Weights of a small mixture-of-experts language model, trained from scratch on English Wikipedia.
Size: vocabulary 32000, 107M parameters.
Experts: 64 SwiGLU neurons an expert, 6 picks a token, a softmax router, a shared expert of 64 neurons.
Below are experts of layer 5 (counted from 0) of a mixture-of-experts language model. Rows are named router (the router's row for the expert) and show model dimensions 336-383. Each number is 200 + 30 x the weight over its row's rms, rounded and kept within 0 to 999.
After each expert's rows: "comes before" lists some tokens at least twice as common just after its tokens as in all text. This comes from a sample of Wikipedia text that the model never trained on. Tokens count by the router's weight.

# expert 30
router,214,156,177,237,197,201,208,142,209,155,194,213,177,212,247,194,175,178,240,224,217,213,174,201,226,222,187,217,225,209,196,155,252,188,231,184,275,192,169,233,256,206,236,165,179,209,230,169
comes before: " and", " which", " but", " who", " with", " where"

# expert 193
router,197,165,169,223,185,182,204,186,192,174,232,227,160,222,240,236,234,181,227,221,190,241,139,205,255,196,173,217,249,241,200,170,219,152,217,178,242,214,187,205,241,163,234,190,189,229,231,177
comes before: ".", ",", " and", " of", " were", " in"

# expert 202
router,216,200,190,230,187,215,179,175,185,206,217,226,205,194,254,203,199,180,269,208,221,212,133,208,212,214,182,185,228,237,177,180,248,194,246,179,238,170,176,247,216,205,225,190,202,218,203,179
comes before: " he", " the", " and", " she", " it", " but"

# expert 250
router,225,186,183,228,172,211,192,181,168,180,238,245,184,205,239,204,181,202,238,211,235,188,143,242,247,217,206,216,235,240,143,165,236,164,226,186,264,214,142,232,246,197,248,166,190,219,234,183
comes before: ",", ".", " the", " of", " and", " in"

# expert 186
router,205,160,164,208,146,159,207,193,168,223,244,226,178,188,217,213,225,190,258,209,178,192,176,238,235,193,149,239,238,268,152,196,213,167,197,174,227,205,172,224,275,217,230,197,200,200,229,168
comes before: " of", ",", " and", "s", " for", " in"

# expert 146
router,176,153,163,231,178,185,220,149,189,186,224,240,194,209,210,207,208,189,221,173,204,149,175,192,239,204,152,242,246,235,172,176,216,166,217,181,231,187,179,222,217,210,228,142,183,201,242,193
comes before: " to", "ing", "ed", "s", " the", " in"

# expert 27
router,171,163,178,208,168,169,228,174,195,182,243,250,194,188,214,197,190,204,221,237,202,194,179,199,232,209,195,215,226,238,176,164,217,172,236,181,252,204,163,212,228,182,219,161,208,237,232,180
comes before: " of", " was", " is", " are", ".", " were"

# expert 144
router,196,191,195,200,156,197,207,169,180,141,203,234,159,211,224,190,170,238,244,189,173,168,171,223,229,241,175,200,198,214,160,174,197,174,184,165,251,213,179,218,243,159,253,187,167,236,237,184
comes before: ":", " the", "a", "km", "sq", "h"

# expert 252
router,238,168,198,212,173,185,135,193,154,175,235,224,206,205,263,176,205,226,218,204,219,218,191,252,212,216,174,227,205,221,208,178,206,183,215,168,242,214,159,227,257,192,219,149,183,236,220,160
comes before: ":", " by", " name", "ed", " office", " zone"

# expert 109
router,245,203,178,211,151,207,202,189,198,199,255,280,150,234,248,218,196,192,218,196,194,176,185,216,217,201,188,238,226,197,194,173,225,185,227,134,238,217,188,224,221,211,203,205,167,241,251,171
comes before: "\n", "==", "See", " It", "History", " The"

# expert 70
router,230,170,151,208,163,177,157,151,180,196,258,212,189,194,243,200,169,198,240,207,223,205,190,201,248,213,179,230,233,246,175,160,225,176,207,170,241,187,145,254,247,209,226,151,189,249,245,174
comes before: "\n", " ", " 1", " 2", " —", " 4"

# expert 155
router,256,161,188,218,193,227,175,172,137,166,221,247,217,195,222,159,161,224,194,235,158,160,170,232,246,205,209,237,239,270,192,188,234,178,186,179,202,225,195,246,240,161,221,194,216,226,213,208
comes before: " ", " |", " Party", " Candidate", " Republican", " Democratic"

# expert 36
router,215,190,203,256,159,204,160,147,181,187,213,237,167,168,204,187,221,191,253,209,224,192,128,254,224,225,204,202,247,227,172,126,241,196,228,194,237,205,179,230,239,191,241,173,201,238,219,210
comes before: " |", "/", ";", " was", "yl", "'"

# expert 17
router,205,173,211,219,142,200,142,161,191,166,215,234,175,210,245,202,210,224,262,214,242,189,176,206,235,250,205,276,244,257,189,201,264,173,215,205,231,202,131,237,235,197,234,174,190,198,228,163
comes before: " |", "\n", " (", " –", " Released", " Trans"

# expert 163
router,228,195,169,230,157,210,168,187,176,176,268,266,209,185,213,164,215,185,209,227,217,236,183,225,216,175,183,216,223,260,183,184,222,134,198,173,239,211,175,197,218,185,235,179,188,232,229,189
comes before: " |", ")", ";", " 1;", " 0;", " /"

# expert 148
router,239,138,183,201,159,194,148,180,179,176,203,285,193,187,200,191,191,176,212,224,210,183,135,230,261,205,207,231,246,219,125,166,240,169,204,185,209,187,168,235,242,181,258,188,163,221,242,180
comes before: " |", "|", " votes", " hold", " Win", " electors"

# expert 223
router,243,169,196,198,201,205,185,174,150,188,226,250,183,178,232,180,214,206,207,193,254,194,193,200,263,228,186,234,232,263,156,145,224,166,236,195,244,214,184,253,241,194,247,161,218,251,235,209
comes before: " (", "\n", " |", ",", ")", " ="

# expert 64
router,239,188,204,190,185,215,172,156,201,189,258,243,171,199,238,190,231,207,241,196,233,195,176,225,247,198,201,210,206,214,174,169,233,179,192,179,219,172,187,218,250,160,229,173,231,241,225,198
comes before: "\n", " |", " ", " —", " medalist", ";"

# expert 128
router,208,178,162,215,161,162,187,182,185,205,228,246,191,164,230,202,177,210,229,211,213,222,181,248,221,196,168,252,225,206,171,166,226,174,244,175,215,226,157,221,257,176,235,181,173,226,261,190
comes before: " |", "3", "1", " m", "2", "."

# expert 232
router,215,164,177,217,170,165,204,159,209,207,253,247,187,221,220,181,210,188,266,211,214,177,166,222,228,210,151,218,217,252,170,158,207,161,206,167,236,217,194,220,241,183,225,195,209,230,212,174
comes before: "s", ",", " and", ".", "ing", " for"

# expert 71
router,210,184,149,193,154,172,181,161,202,191,245,256,189,191,232,189,191,211,244,187,200,227,204,192,215,206,195,201,194,272,156,179,225,164,211,167,248,210,164,216,270,220,233,189,178,204,228,160
comes before: " 0", "\n", " ", " 1", " 2", " —"

# expert 8
router,237,171,206,205,140,173,174,186,146,180,223,268,180,181,227,180,166,194,233,237,240,184,168,223,235,216,238,222,220,210,206,193,208,126,197,172,243,221,190,250,219,194,187,196,185,219,218,180
comes before: "\n", "-", "|", "=", "3.", "2."

# expert 200
router,215,161,212,261,160,177,218,144,222,158,272,275,164,222,245,221,187,238,242,207,191,197,176,228,256,216,202,237,227,203,186,191,214,170,205,183,257,236,160,207,204,200,251,187,219,207,239,157
comes before: "\n", "-", "|", "The", "===", " Year"

# expert 12
router,216,134,151,233,166,171,157,166,172,166,235,255,184,216,233,187,191,239,232,179,204,207,173,246,258,207,203,241,212,189,156,190,219,213,214,177,223,212,160,221,215,170,217,180,163,202,220,170
comes before: "==", ":", " ==", "\n", " also", "==="

# expert 158
router,250,171,192,228,141,204,186,145,181,168,230,279,215,220,236,185,209,181,258,228,209,196,158,197,246,225,212,218,235,223,174,199,225,151,247,174,227,219,179,231,242,186,250,215,185,252,248,177
comes before: ",", ".", " and", " in", " (", " University"

# expert 22
router,219,169,174,220,168,186,145,162,208,165,238,260,165,186,276,226,213,224,244,174,195,186,182,218,280,212,179,230,230,233,138,189,215,204,196,190,239,183,165,224,210,181,240,190,197,224,197,157
comes before: "===", "==", "\n", " ===", " ==", "===="

# expert 32
router,218,150,178,231,160,196,166,138,195,196,199,235,222,189,217,190,193,186,227,215,222,221,156,211,204,206,224,228,225,227,162,209,221,179,242,171,226,210,155,230,260,182,228,176,167,209,216,209
comes before: " the", " to", " a", " of", " his", " with"

# expert 117
router,218,166,167,236,166,163,174,176,199,179,229,270,172,240,229,196,192,204,232,214,215,164,189,187,232,220,207,233,236,210,199,217,237,186,241,154,257,218,150,233,252,181,267,177,188,231,239,179
comes before: " |", "th", ";", " March", " October", "st"

# expert 150
router,187,187,199,204,157,176,165,151,193,166,205,227,162,165,245,220,235,197,239,194,227,194,165,230,242,195,182,221,263,237,159,148,245,203,206,185,243,195,169,230,234,148,215,205,196,240,222,233
comes before: " |", ")", "L", "present", " C", " Chevrolet"

# expert 21
router,210,180,210,217,157,217,138,185,182,209,229,242,188,182,251,200,201,228,230,203,214,217,161,221,235,212,212,211,219,241,174,193,215,185,218,185,240,207,184,230,225,176,244,188,202,270,230,166
comes before: " |", "\n", ")", " (", " –", ";"

# expert 233
router,256,194,176,197,159,167,217,170,153,202,230,242,167,175,215,187,185,200,227,181,241,222,143,253,239,211,222,222,218,208,164,164,214,143,217,187,234,220,202,250,253,176,232,168,167,200,224,223
comes before: "|", "\n", "-", "|---|", "|---|---|", "|---|---|---|"

# expert 105
router,218,171,199,245,159,192,188,152,160,209,225,217,165,202,243,188,206,213,214,178,243,179,187,187,265,212,191,256,203,231,206,178,227,195,207,155,237,190,155,216,259,208,222,148,161,222,233,188
comes before: " and", " the", " a", " M", " which", " was"

# expert 235
router,202,140,137,231,153,167,182,176,159,188,232,288,168,175,265,234,199,203,209,218,227,209,146,198,212,208,197,234,224,214,183,163,238,151,223,164,187,219,182,198,230,196,225,171,191,235,255,200
comes before: " |", " m", " km", "/", " ft", " sq"

# expert 18
router,201,157,182,230,176,188,205,144,173,162,228,254,188,181,254,171,173,170,239,191,216,205,167,207,240,222,194,237,233,267,168,180,240,151,214,168,259,219,174,240,244,168,231,163,178,202,234,175
comes before: ",", ".", " was", " and", " is", "'"

# expert 207
router,240,166,213,235,177,187,209,167,162,172,198,202,163,189,237,205,215,196,232,182,218,197,181,192,243,206,220,215,249,255,190,170,231,176,236,173,261,193,151,237,222,190,238,160,166,210,236,159
comes before: " the", " a", " his", " her", " him", " an"

# expert 74
router,240,160,182,241,188,207,142,163,178,154,189,288,188,194,242,198,182,215,251,202,162,209,152,247,240,200,211,234,244,207,177,198,235,192,193,196,229,213,168,246,213,217,236,182,181,220,237,182
comes before: " |", " Cup", " Candidate", "S", " Championships", " League"

# expert 85
router,221,180,193,223,175,184,172,164,168,175,203,231,191,217,244,170,200,197,242,195,253,219,187,232,244,206,198,226,237,245,136,174,244,175,213,191,257,221,193,223,223,157,246,216,166,188,234,193
comes before: " |", ",", " (", ";", " =", "'"

# expert 25
router,229,185,179,214,186,192,189,161,169,175,236,276,175,217,231,161,182,201,196,213,246,182,216,187,249,232,192,214,226,256,152,163,246,173,207,179,257,238,175,218,230,186,262,204,181,228,217,210
comes before: ",", " (", " ", "'", " is", " de"

# expert 61
router,218,159,170,192,148,160,188,131,159,176,198,263,177,200,221,200,180,196,294,214,246,194,161,193,223,204,184,217,204,244,187,170,246,140,237,189,235,227,164,246,254,218,237,159,161,194,237,186
comes before: "-", "|", "\n", " ", "    ", "3."

# expert 225
router,240,162,178,240,161,216,210,162,188,202,211,311,180,191,228,179,171,235,260,203,238,228,157,218,235,215,193,220,228,189,181,157,193,158,217,182,240,214,160,269,219,189,220,153,180,178,205,204
comes before: "|", "-", "\n", "|---|---|", "|---|", "|---|---|---|"

# expert 112
router,223,166,172,224,171,157,198,203,197,199,232,234,170,228,240,225,210,223,208,219,184,190,166,211,236,181,196,224,215,216,162,192,233,175,213,153,236,226,172,214,226,200,235,184,175,230,222,184
comes before: " of", " years", "-", "th", " months", " other"

# expert 177
router,217,186,183,233,166,215,180,165,210,192,220,232,173,218,254,231,207,190,241,235,208,207,191,204,250,249,202,228,236,234,170,172,253,183,202,158,235,226,147,227,248,172,231,178,199,227,245,159
comes before: "\n", " |", ".", ",", " and", " who"

# expert 178
router,207,147,161,200,173,186,192,178,216,199,217,250,198,223,239,190,207,170,240,256,218,192,162,228,219,206,155,215,227,244,153,181,228,168,210,179,261,202,155,241,263,156,257,183,216,239,210,168
comes before: " of", ".", " in", ",", " with", " for"

# expert 56
router,221,170,192,232,175,205,166,170,176,181,207,234,151,225,246,220,228,237,226,174,214,179,154,207,225,234,214,243,209,230,204,209,230,182,213,191,245,213,166,225,233,177,270,193,180,238,238,171
comes before: ",", " |", ".", " –", "–19", ")"

# expert 60
router,208,170,193,243,181,189,177,159,176,156,230,205,185,193,241,197,220,182,241,204,199,183,161,184,242,241,175,223,202,254,148,193,224,174,231,163,236,198,156,241,236,211,234,139,187,230,227,209
comes before: " the", " a", " this", " its", " their", " his"

# expert 10
router,216,164,194,236,152,217,148,167,225,180,198,262,203,210,253,187,191,203,244,213,228,189,152,202,241,217,194,193,234,220,171,202,233,187,232,174,238,222,188,262,236,171,231,190,160,218,225,186
comes before: ",", ".", " in", " (", " of", " and"

# expert 197
router,226,165,124,217,181,188,172,163,172,222,220,262,150,214,228,193,217,203,191,181,216,236,174,212,238,213,175,215,227,232,202,168,237,209,229,194,230,215,193,208,252,222,239,190,187,220,228,172
comes before: " the", " them", " its", " a", " his", " these"

# expert 106
router,224,169,199,199,185,182,161,154,169,173,221,237,178,209,235,179,209,214,239,205,164,207,134,209,271,237,187,225,223,251,167,158,222,188,224,196,242,231,179,198,227,193,212,145,184,212,224,201
comes before: " to", " in", ",", " by", " as", " than"

# expert 224
router,228,158,165,203,198,184,181,163,203,140,228,212,172,207,224,221,180,178,243,207,195,187,168,198,207,213,166,217,254,256,161,200,220,157,217,170,232,202,165,239,253,207,245,161,191,238,227,190
comes before: " the", "s", " a", " his", "t", " which"

# expert 251
router,194,169,164,206,195,179,176,181,216,183,231,245,158,235,230,218,236,196,245,211,223,191,182,217,266,199,188,225,240,203,138,176,239,161,212,135,202,230,179,236,254,175,225,175,184,183,249,220
comes before: ",", " of", ".", " and", " are", " were"

# expert 116
router,215,190,183,242,158,177,201,190,159,190,244,247,168,185,234,218,194,163,254,206,237,198,163,257,240,201,193,243,224,226,138,188,249,184,200,168,238,172,171,239,227,214,232,176,181,219,236,165
comes before: " |", ";", "'", "th", "/", " ft"

# expert 28
router,211,188,191,193,170,233,181,167,151,165,208,237,156,177,228,210,218,206,232,186,219,194,226,219,222,188,213,234,229,217,163,218,224,168,250,181,212,223,164,265,233,177,227,155,214,241,235,189
comes before: " the", " a", " his", " example", " her", " its"

# expert 147
router,214,165,174,212,173,169,185,159,174,171,224,249,195,159,233,183,205,178,249,225,215,186,184,208,230,228,199,194,214,228,156,163,233,180,221,153,245,235,177,216,246,170,230,150,186,238,235,196
comes before: " of", " and", "s", "ing", "\"", "er"

# expert 92
router,206,126,191,211,173,189,178,149,170,171,245,218,226,208,241,191,195,203,246,220,225,178,186,187,235,224,203,228,223,214,132,204,227,176,233,170,234,205,166,270,228,221,236,167,215,196,234,227
comes before: " the", " a", " of", " with", " side", " his"

# expert 58
router,232,160,177,215,154,175,158,179,184,203,207,284,171,194,254,231,211,212,237,206,213,177,143,224,276,210,196,224,232,225,179,224,251,178,242,181,250,174,150,216,218,191,274,200,192,246,229,171
comes before: " |", ",", ")", ".", " season", ";"

# expert 87
router,223,181,157,226,174,170,219,166,180,196,208,227,171,215,208,213,217,221,227,201,219,184,175,209,237,194,182,239,230,233,175,192,201,190,217,173,257,151,177,239,253,157,243,182,180,224,217,185
comes before: " the", " to", " with", " a", " for", " their"

# expert 215
router,195,211,157,203,169,184,157,155,159,151,242,260,170,192,230,189,187,200,276,171,244,196,203,240,250,215,176,215,201,240,147,173,222,136,183,150,234,202,187,212,224,158,274,212,198,207,232,162
comes before: ",", ".", " (", "'", " &", " was"

# expert 127
router,209,160,198,209,159,151,123,179,164,173,205,258,193,185,268,192,189,212,192,218,210,193,160,228,230,188,181,221,209,225,178,181,202,184,196,193,187,185,183,263,226,192,229,167,177,233,242,180
comes before: " |", " -", ":", " /", " team", "AZE"

# expert 175
router,228,148,209,225,174,214,182,160,203,153,211,271,194,240,247,184,192,189,265,217,229,215,168,213,226,210,189,235,232,219,180,196,222,182,245,157,224,195,177,262,235,180,230,209,174,215,235,187
comes before: ",", " (", ".", " of", " and", " in"

# expert 149
router,215,166,165,226,195,192,174,145,185,190,223,241,166,204,244,195,201,208,220,198,184,184,149,224,271,217,195,253,245,211,161,165,214,179,214,193,229,218,179,271,256,203,238,160,180,230,222,187
comes before: " be", " have", " the", " make", " been", " take"

# expert 76
router,213,137,205,218,200,165,168,153,199,192,221,237,189,164,225,198,205,204,258,214,207,183,169,223,240,212,200,216,218,287,153,185,211,162,185,146,241,227,180,235,231,159,249,164,202,209,204,199
comes before: "s", " of", " is", "ing", " or", "ion"

# expert 75
router,218,179,186,218,155,186,191,187,179,157,263,291,183,193,234,203,181,211,239,194,182,166,169,215,254,232,208,230,233,202,186,197,198,168,212,165,232,215,144,220,214,197,226,165,209,206,199,145
comes before: "-", "\n", "The", "|", "===", "In"

# expert 62
router,229,178,185,231,165,186,179,131,208,208,225,228,169,207,234,241,191,190,211,225,206,186,147,211,221,209,173,272,252,193,203,196,223,177,197,186,221,200,139,225,265,200,221,173,189,217,236,196
comes before: "\n", " The", " In", " He", " It", " This"

# expert 236
router,227,188,182,215,190,202,159,183,161,180,201,263,198,205,259,195,214,202,237,229,193,208,180,200,222,176,207,204,233,254,168,179,198,172,244,207,241,174,177,259,240,210,240,161,189,193,217,190
comes before: " of", ",", " in", ")", " II", " for"

# expert 20
router,252,154,146,199,172,214,189,179,180,173,171,242,194,190,230,214,193,183,221,211,225,154,169,224,203,225,193,229,219,234,153,179,241,177,214,193,213,215,164,199,251,193,214,202,169,233,233,202
comes before: "S", "\n", " The", "C", "m", " In"

# expert 52
router,238,218,199,219,184,176,164,199,171,214,195,276,216,165,231,218,209,190,219,189,207,209,158,261,241,219,232,233,205,226,171,208,237,171,219,192,235,198,167,251,224,197,227,173,163,244,245,162
comes before: " |", ":", ")", "present", ";", " election"

# expert 135
router,231,164,192,211,182,196,203,179,208,209,216,237,203,230,250,219,165,184,266,202,219,216,176,219,236,247,157,224,245,257,157,171,226,190,201,189,218,217,152,235,268,171,227,165,177,222,237,175
comes before: " of", ",", " for", "s", ".", " in"

# expert 4
router,265,211,167,249,172,195,177,153,193,191,252,265,162,175,214,173,207,221,224,203,205,216,174,213,239,199,164,196,207,229,168,180,239,178,213,212,233,181,164,250,237,191,237,172,173,275,195,241
comes before: ",", "'", " as", " was", "a", " is"

# expert 23
router,235,186,188,221,157,193,194,148,169,194,212,211,181,179,220,183,195,198,229,204,210,194,180,183,228,208,188,215,205,200,201,164,221,189,214,140,254,193,152,238,251,208,221,138,165,218,249,194
comes before: " and", " the", " but", " which", " including", " a"

# expert 47
router,218,185,166,229,182,184,214,156,163,164,233,207,163,193,214,196,218,197,203,198,190,196,162,194,253,238,210,227,218,234,120,160,246,176,220,151,232,198,167,237,200,215,253,161,180,233,247,195
comes before: " the", " a", " his", " their", " this", " her"

# expert 138
router,210,179,167,227,177,221,148,200,165,180,254,264,213,241,214,168,193,202,225,181,202,154,141,233,234,206,235,255,223,194,171,201,203,205,184,166,233,193,176,227,222,179,224,169,172,214,241,195
comes before: "=", ":", "==", "===", " Total", "|"

# expert 211
router,217,172,184,187,191,173,167,148,205,216,256,246,184,198,235,224,199,214,230,223,232,163,177,222,222,231,193,223,219,250,149,174,217,145,223,198,280,183,150,235,245,217,237,175,201,247,229,157
comes before: "\n", " ", " 1", " 2", " 3", " 0"

# expert 35
router,238,177,154,216,199,158,211,136,177,197,234,255,193,187,262,149,200,237,221,190,183,163,176,204,256,259,186,262,205,209,149,218,199,189,186,169,227,209,180,236,231,202,256,185,180,221,227,177
comes before: "-", "\n", "The", "ium", "idae", "In"

# expert 229
router,217,178,173,231,197,184,210,162,152,160,235,219,199,213,206,212,199,202,226,172,217,190,168,201,257,186,197,238,226,201,167,181,239,177,229,172,241,188,186,231,233,182,250,156,181,237,210,189
comes before: " the", " a", " to", " that", " his", " her"

# expert 29
router,244,199,194,232,168,196,185,163,159,200,202,214,165,194,234,185,156,238,198,178,181,183,166,225,243,209,171,229,259,212,199,156,211,181,234,182,229,196,167,237,244,192,228,208,192,244,251,180
comes before: " he", " the", " it", " they", " she", " was"

# expert 241
router,216,196,207,241,185,196,188,198,206,190,249,231,152,168,233,186,197,206,204,201,254,204,154,217,209,217,212,233,228,221,164,175,209,180,240,164,234,196,207,232,222,198,236,146,180,239,182,166
comes before: "N", "W", "E", "′", " /", ":"

# expert 94
router,216,156,178,213,155,195,224,168,192,167,205,267,204,215,200,211,200,188,225,241,239,195,148,245,220,204,207,202,224,233,177,175,227,180,219,169,251,183,145,246,258,160,241,187,199,215,255,183
comes before: " of", ".", ",", " was", "'", " is"

# expert 165
router,209,182,163,230,154,211,177,152,187,185,218,244,198,218,256,204,232,198,245,187,200,199,159,202,246,224,199,222,234,231,191,187,218,155,230,159,226,214,194,220,228,189,256,192,193,224,238,193
comes before: ",", "\n", ".", " |", " and", "–19"

# expert 253
router,222,135,188,223,175,213,173,206,219,197,227,214,205,220,196,145,228,199,238,201,172,211,181,192,217,230,229,184,208,214,196,185,205,168,197,153,205,235,205,228,210,182,215,189,203,239,252,221
comes before: "\n", "-", " The", " List", " 0", " He"

# expert 242
router,205,173,181,226,170,166,162,163,200,197,201,243,216,168,240,209,199,201,256,221,227,204,171,241,248,238,174,226,225,275,150,185,204,191,226,184,243,216,165,226,213,198,209,180,204,228,212,197
comes before: ",", ")", ".", " and", " (", "),"

# expert 13
router,196,152,167,209,178,206,164,170,154,199,253,203,196,177,213,190,212,187,216,211,227,189,160,211,243,212,186,235,221,216,212,178,223,203,211,164,235,157,150,234,244,187,233,197,193,253,231,167
comes before: " the", " and", " a", " he", " was", " it"

# expert 121
router,228,162,177,205,183,197,168,174,160,159,198,230,166,204,228,226,180,200,251,190,207,204,154,204,242,222,229,249,221,218,172,170,249,199,219,175,196,188,186,224,262,188,221,195,169,218,241,184
comes before: " of", " the", " officer", " Staff", " General", "th"

# expert 214
router,223,172,166,219,175,159,186,181,200,186,225,241,199,234,237,203,190,189,235,225,193,196,179,258,213,192,191,204,240,274,170,177,179,160,235,171,241,201,171,220,252,156,260,191,152,211,212,170
comes before: ".", "s", ",", " and", " in", " of"

# expert 189
router,208,157,186,215,161,196,195,152,197,192,232,238,176,215,222,193,209,193,246,195,194,221,171,223,230,217,185,217,240,256,186,165,225,164,230,146,228,208,176,208,260,146,249,202,169,214,209,184
comes before: ".", ",", " and", " in", " of", " to"

# expert 118
router,184,205,149,213,152,191,182,154,173,168,206,240,200,212,220,214,191,184,234,218,218,194,171,236,219,198,169,214,242,222,156,214,218,161,213,193,252,197,144,248,269,162,230,157,189,221,213,175
comes before: ".", " in", ",", " of", " to", " and"

# expert 93
router,213,183,173,219,161,165,179,168,157,198,229,244,210,174,244,233,207,169,226,239,187,160,180,214,230,180,223,233,259,202,149,173,231,150,247,217,234,221,166,217,225,184,241,186,197,219,232,212
comes before: " |", ",", ";", ")", " (", " City"

# expert 254
router,209,158,159,250,154,187,183,197,164,190,196,268,175,218,206,187,196,216,213,219,211,221,174,209,231,193,199,230,224,208,150,155,241,177,210,157,216,219,155,217,224,183,254,176,193,260,256,183
comes before: " |", "th", " million", "%", " years", ";"

# expert 195
router,211,207,225,208,176,192,175,166,160,160,208,254,132,177,235,208,209,201,245,207,219,186,144,241,220,217,228,247,240,228,167,165,242,181,199,174,206,174,168,232,251,195,241,140,217,221,256,199
comes before: "\n", " |", " ", "|", " Best", " –"

# expert 66
router,200,181,168,208,159,199,170,184,195,140,226,263,186,216,195,226,195,193,238,171,203,170,160,179,209,203,218,224,190,262,190,182,234,175,203,155,231,193,151,229,222,190,243,194,181,214,219,166
comes before: "==", "The", "===", "In", "On", "="

# expert 40
router,205,166,194,204,184,190,119,190,189,175,240,226,162,212,234,199,211,198,225,183,252,206,154,194,229,220,163,240,236,228,152,198,211,162,245,164,217,231,219,260,218,188,265,197,165,218,224,142
comes before: " |", "Following", "whose", "allowing", "providing", "reaching"

# expert 133
router,221,175,161,202,160,184,172,147,179,197,232,236,207,179,215,184,223,212,222,229,184,197,182,250,250,200,178,211,191,265,160,179,226,178,205,185,237,224,190,225,221,203,218,148,173,227,242,176
comes before: " |", " and", ";", "ly", " rock", " music"

# expert 33
router,195,172,144,198,195,193,185,187,193,171,218,213,188,206,235,209,179,186,207,201,238,192,166,211,226,216,183,211,231,209,184,141,227,182,196,175,237,187,156,257,225,191,258,190,147,233,227,175
comes before: " the", " he", " it", " and", " later", " but"

# expert 131
router,232,197,194,239,149,203,174,138,170,173,215,274,194,206,238,185,204,198,263,210,257,217,155,213,234,212,211,219,205,214,177,207,236,171,217,160,258,203,187,223,238,186,236,197,165,230,228,154
comes before: ",", " |", " (", "'", " –", ";"

# expert 219
router,236,187,201,226,166,199,172,147,163,219,223,258,179,186,208,173,183,215,223,206,259,200,217,200,261,206,209,191,226,224,151,175,269,184,206,187,239,226,189,240,219,214,256,190,175,211,234,222
comes before: ",", " |", " (", "'", " =", " was"

# expert 168
router,225,180,193,234,151,218,155,153,185,191,234,248,186,182,224,202,199,218,225,200,224,181,151,205,205,241,180,246,217,227,187,181,242,184,184,189,231,225,122,217,251,193,224,183,187,234,202,189
comes before: "\n", " \"", " The", " In", " He", "com"

# expert 79
router,226,145,199,229,197,191,191,171,201,168,230,267,153,198,222,185,177,211,228,192,205,197,177,246,234,205,196,231,211,226,171,163,206,183,193,194,265,198,194,247,251,175,272,173,194,210,252,211
comes before: " \"", " ", " 1", " MF", " 2", " FW"